Experts of a small language model.
Experts: 96 experts in each of 6 layers, 6 picks a token, a sigmoid router.
Below are experts of layer 3 (counted from 0) of a mixture-of-experts language model. Rows are named router (the router's row for the expert) and show model dimensions 320-383. Each number is 500 + 40 x the weight over its row's rms, rounded and kept within 0 to 999. Numbers have three digits each.
After each expert's rows: "raises" lists some tokens whose logits its average output raises strongly, later layers aside. This comes from a sample of Wikipedia text that the model never trained on.

# expert 74
router:483540516537498466557441505493480444488547475483476499418453463534513522499512535492501464499555476535597444518570527507485557486528510542483570481454493545559500498501476561555512531491434523
raises: " of", " off", ","

# expert 28
router:476460520453471556573543546467540485538510422495508477492512544473518476480576492492528526526544585544498479486494505507544477516438461489505554485447466485511455459471552435527491529486497491
raises: ",", " (", " on", " and", " the", " with"

# expert 14
router:573535584467511523597475541492465481490527534510539495491435484465479522523512518500527479473497470517596441503540555452492500488511501432514469498484489535599453532503532509510574453496513485
raises: ",", " and", " (", " in", " |", " the"

# expert 13
router:596527547478503558498566617448484497470478525510484531567500489488503486540504501458490530462447499531493509449546532564479514545532467514414552486527514520496483464539536490462474563475444488
raises: "b", ",", " a"

# expert 47
router:556434501505557525478525506521485515517464497523556421568476453444453475564500459478506470485483556522460493531544487531466505519478399523514485486414520542518490435419462471502514554549456476
raises: ",", " and", " ", " the", " in", " a"

# expert 31
router:519448468485430531479480499490518491448446512466515512530506541542534517444522533567446476526529467511532468489524512457505416517541442448523518566413513504550482506389560470531509489507543489
raises: " (", " a", " in", " and", " the", ","

# expert 48
router:491574567468513509641471484457560488526485541464498483477471465549503496477499526499478511503526495545480469406501546549468517516466454503514490500517567500575471501509499551522509488461549535
raises: " ", ",", " in", " |", " and", " all"

# expert 38
router:577502502509489533449496497538502498523484540463497406487419453524447473439513493547450469559486481482450476531596514496522477595496486549479455481397491524510463475442532492504518513534495490
raises: " the", " a", " ", " in", " and", " which"

# expert 27
router:475493498532530517553475492506500518482494501521516478436508514540488464495504504479524534499589528514545426375472516516498519556535456529497476495501503496600460548498481452512517469501523480
raises: " a", " the", ",", " an", " and", " "

# expert 94
router:508485537539501573482505516504499480500419535460505435531517436475469566502510505534496478520466493529461471505591502456476449509495433543522537433536460467474439499426551559498521478552533570
raises: " the", " ", ",", " and", " a", " in"

# expert 32
router:468530505544502496464480485468483500560520528455537495544559508470534475520467451523446509460495464484532446500522483532442405519499423459495490540533498438518462462438520515517506559475412520
raises: ",", " and", " (", " "

# expert 49
router:468537502524539454473473505465471521532489468529592494474440485537511458511506544452540508411535467492479468488489546460487494497464466525502441486520486493481517442469546495494514552436451434
raises: "head", " transferred", "ero", "her"

# expert 83
router:592479549461479557504492563499495511515467557527470456510497540471447487529486515508552517525559494558508448436503553553454481545501460571544466485474513507463485469424528503475495504562484514
raises: " and", " ", ",", " also", " in", " a"

# expert 42
router:465581480456469513534524502534451517417508520451500532448538481494497532563472531518548547463495503624494531465493538534425483537536499513533515545462525498544493471545548555500478540564451516
raises: " ", " the", " a", " one", " an", " this"

# expert 35
router:513478438557518500542534492483420496579492556489503553516549489537519490472509510501524520470492520499497502489488556520465446490503431496472474480450469534489525467418588514447475495444488410
raises: ".", ",", "\n\n", " of", " (", ".\n\n"

# expert 26
router:447527562543490460507482509473490439450498544582530479469410463474454479518507542543466498454452515506548445516542565575514474519490512480462513447435484468561430431517464496480526559502491521
raises: " the", " and", " a", " in", " ", " one"

# expert 62
router:572524577502457471519499475529452613516511545491528482457512429446558464475533510492518458535520468490548461467577576491435486544548450475452511505503555587466443521516556475544498460497474456
raises: ",", " and", ".", " (", " |", " in"

# expert 77
router:511599569483462449472494580553468493446411560557480436558531450566443529540477535508496542485589464457512458466537458553409526469497492505474544492471533455488470473494517507531539500510510512
raises: ",", " and", "."

# expert 24
router:538510550547442543553522563450475520538572525528463497435450520595466517551448536526510529552613455530519507434542490533506533577437451569486530430562538511531456519438494535521477479509529471
raises: "head", ".", " to", "side"

# expert 3
router:487537448465486466484423541513480550530470468401422469534554495573555451457493567530531456467558522559495464491597484488478556487537474520562469481536535510482495413535534490572515476527480444
raises: " ", " (", " of", ","

# expert 41
router:553477416456443499445516530547467491525489513491438467525505485484598538482519535466472489559465516484518423543520557590439514482505448496470518476478461545526495468515477570524505525500473479
raises: " ", " the", " and", " (", " a", ","

# expert 15
router:526535549541569512518467470525515452496433534513500462467423427526482530546500533518531492448516511541506495513535526545444477522515412496456545485497554534562454509522490499536501516536495488
raises: " the", ",", " in", " to", ".", " and"

# expert 40
router:500483562457485518483505571560483562539390549544532438511553445515503469550483514507490498518460498477435485527463460494445476517471455620456489455489547491462453459534559492521483552519402478
raises: ",", ".", " ("

# expert 4
router:520528596446533489531472609481501488479472521518490493533489478466505538503522481506536522448565493506514510467509543489441543579493540463563503522553547488466430542467478603467531515494490481
raises: " ", " the", " a", ",", " in", " and"

# expert 71
router:478572545409471491562505532459467535472469528527438493517435522548429524526489540548524537505577502591464472508551488534443516565569514512497516460446578565454495456445534552563508441520517536
raises: ",", " on", " for", ";", " (", " in"

# expert 86
router:495501475505471545493441511515547463502477484445574493475531506486464484524547513491516453532507500518433471450462508502496604489534530555514478518475557457543503489488499492536520554443585411
raises: " cause", "rit", "*"

# expert 88
router:539468552511444556495466563424472471517508520541520489456448448483571573536556531495570440485544539568531464455571476468500491580475501469450594452509572520581482487506483475505533518475457508
raises: " and", " the", " in", " to", " a"

# expert 0
router:488550485491520538574501597437480458494454508443595475473491428454612481478479576466505490509512562487416450483538462426423512522554503560536503547495524535485490453487580452478518494462477498
raises: " and", ",", "."

# expert 75
router:534563484510539548528556509460483494514461508458546509569552428512520511538545502518505529467508470557470526506537568498419513481528455499501498551512456525490454510468494499504385528437510447
raises: " ", " the", "-", ",", " and", " a"

# expert 93
router:469532425475472480482472538478528535433499434454592495503453449484500461475539574519506525472515485525409403434429500469495499550512463527511501495494444482497521475454471488501547511483494468
raises: " to", " and", " in", " between", ",", " at"

# expert 20
router:451544456517505432481470488515510493493511444519534544510480516442576471487546466527407542518541412545472499473515528554471541451523497454466511530500480471557456541513474491545502501472457528
raises: " to", " on", " in", " from", " a"

# expert 92
router:547539542550545563532444472478539471551445570461534427451507496504485478472456456566471496475525473476464462465528527506521460484535468466525479439452544512557485579460504494467495430503458493
raises: " and", ",", ".", " in", " as"

# expert 25
router:555492595500484623553500561452475448544522445480544523501475458498500474578544467533530530522611561470498482505548485493524458476449491440501444502462487532417407457442519469533480444502517513
raises: " ", " T", " B"

# expert 66
router:520506482532532456521491489551505509514458480461499451475447514546508464516503500545464486492568573545534427477546539556468503522474535475513486464449492471538512455542485597472485510488521504
raises: " and", " ", " in", ",", " (", " to"

# expert 60
router:419562493430525467477459560455526516500460477403518551477474510490584506449514535510439571441490516457435420450460564496514451468590501493484417498513489469473456499491521550471533509453467477
raises: ",", " to", " in", " and", " as"

# expert 12
router:546488488496502505514459517514515519494498552443484507474581519497486548493484524475461476470530445576410480506480500551515484507512554488476564455485559488454497516482618485516458452534569513
raises: " ", ",", " to"

# expert 81
router:465478481571453474540519499473443552537453543502526462447495528488558473519468439543479403467585457523565489446588569496476475497469484589516535453556517488497479450479552556580543577478543423
raises: " and", " with", ",", " for", " (", " in"

# expert 7
router:512500534503563474515478486496479486509411535528465472505487549516494489457502570538496426447492545528515440539516542489540442519518548558441530483451572486506468489441470534526506483570414462
raises: " the", ",", " a", " on", " ", " and"

# expert 44
router:455497489474513458484481495534446542508533488431467506460548500521551500566483509515417460501550491504497500485525522550522529495449533499545504522478486479523459473426511511476586456542483503
raises: ".", ",", " and", " ("

# expert 34
router:494479513555515499483482514549563465546549492501516556529511438503493524513479494525468522502492521482440511487462551454475502459436471581526522470524529459524497450459503532513468531520489484
raises: " ", "-", " the", " a", ",", " The"

# expert 11
router:492475546521521552486489488515577532501433543484474487433538504495431499550531523545455542464512507545509444404549558463456510622491406474554462506479538500524470529447458484457450468498477452
raises: " ", " the", " a", " The", ",", " and"

# expert 89
router:429505532500544521567479484523489445550520526474500488453526538560534469553469488507531523509579500458475473477489461531519471587505497514545497497495503431515543520405496509475545497459476509
raises: "head", "sc", "worth"

# expert 72
router:499559569501474503547521539522503504504440548505533409472478493540516535501473539533510500555528494527526491511503526501485499498492476503481467519484481519498438476457522428532508431478538448
raises: ",", " and", " ", ".", " in"

# expert 5
router:488453495494542515496443515521501481536440539519558522455500507538499501585479476545518500525563492570498455483456628499498458537533523432493500476493470491541471482466559537419541491478518468
raises: " (", ".", " among", "—", " with"

# expert 16
router:462575504476538498601449495530511511501506482519458554490489474559502448446515488474535472455558479524529507448555509554450454567475541494439542489545488512586449438425514514459537495502554485
raises: "ical", " market", " Summer", " range"

# expert 21
router:508533503522483475576534542479498568552538476494458527463521578488464432519444494505445508513549499514522476456498514531450550509462430471493492556521543433506484515481521454472575483443464497
raises: " ", " and", ",", " the", " (", " a"

# expert 73
router:468557531523513545537533511557528548550483465511543502514422457483496458581538607483453443499489570520495408528555494535484499476469470509456560507424558549519473477493486477500507531558481559
raises: ",", " and", " on", " in", " from", " ("

# expert 79
router:477537508466415518465507576537471541543533494461488483473422483555443558464477589527555487424488516481549496437547506487506480532609478521506539477479603487546490474467564572501521487560491514
raises: " ", " the", " a", " in", ",", " ("

# expert 19
router:520457529535515483488499574519479428520500568498461494523502513571517462442461454518507499600581512473573444519475502560475497523442446540478475530507488467532461487424519498528519471487448463
raises: " ", " the", ",", " and", " a"

# expert 64
router:516494512469443543503505557510544524487475470503542453454472428510468571490497583499470458516555534552537416455485445573499498501490447484500503532492459490537501469518476487535522441460513522
raises: " of", " to", " (", ".", ",", " for"

# expert 58
router:509533453530470525572407533541490492433509517492495466532578518523506468500499536542541469498504489524511404476456525480546519510537516441476449485445412474482466500490477544422526528473471463
raises: ",", " a", " to", " the", " and"

# expert 55
router:553477510470443564524486498461499519508516498451523524491527451498571511519518478498505462515489598590442520495495578488475495451537464499485517478481467510438517479432478540438437510576502480
raises: " ", ",", " the", " and", " a", " in"

# expert 18
router:527575661513498532505504528558515538439415587542432435532537449546481489500496552491461525494483563534526505509536528508460470500505517486455526476466510646541445462478520500490495528535430539
raises: " ", " the", " at", " a", " |", " of"

# expert 63
router:496519505447481566589530455489472435469565504548429493462453408532517467473475522471459562484509415520528458473504541469442551564533591470467548439538514544521545499465526452565551449487480467
raises: " ", " the", " a", " (", " one", " an"

# expert 36
router:562584537570540481511466571455497463527479549457573481545530518487511532489482546494520471566500476525476520438524504524470472591513442459488544478540541502457483462495487508463462494398411504
raises: " ", " of", " and", "."

# expert 67
router:503474537492515497544482596455487513483466503524560495469489514500569443465503543523471527473569509440478437530465484562533504507429420519504555494482614511469455446493554481508581539521477475
raises: " ", " and", " as", " in", " to", " |\n"

# expert 50
router:539486562449447563552485508558502526505491529545467495536511401547483545499550560484548447578535541474489448537529417498455551493474491498447552500439568593478504481463508529408492543556490524
raises: ",", " of", " to", " and", " in", "."

# expert 46
router:489542495433485542602546546473440456565486425412497467474455499530458485454536539524444557465488489537455468491549454561530480472518478522506475445508463501470488537508503515524486454430466454
raises: " ", " the", " co"

# expert 78
router:512496591514533537473472521530501452583412537450579464515494424496510426511500498584474506486520579536489446477519564458479480597497458545489470544565537522535450512523506480530441506457538457
raises: " and", " the", ",", " a", " ", " as"

# expert 54
router:473595531476531492547539512518568471510512438554502457491437434490491486561520545537445481486518494577475423507588543524435519498501495497489492498465511541547467514521511475553513506556469478
raises: " in", " on", " and", " to", " as", " h"

# expert 87
router:463536543493514515482481572521498501497497451451479478482410433472478459459468510458434539448481548488442465549509541541480473472486510580471438518495482510544428462520437468509504503504433538
raises: ",", " and", " to", " in", ".", " ("

# expert 85
router:479547522524475497516513578489526505509471511554517557496469392537533483524485534468469546486522495547486463523513483556510478561442428509547541462490547479524485500462529451487433508579459508
raises: " the", " ", ",", " and", " a", " ("

# expert 69
router:577523485490469540492531516533479506516458546487525494549536513537480468517514535460515487507538497607501472514516464465484470592468462543565480477511463502462501555511436475518438535461435485
raises: " ", " \"", ",", " B"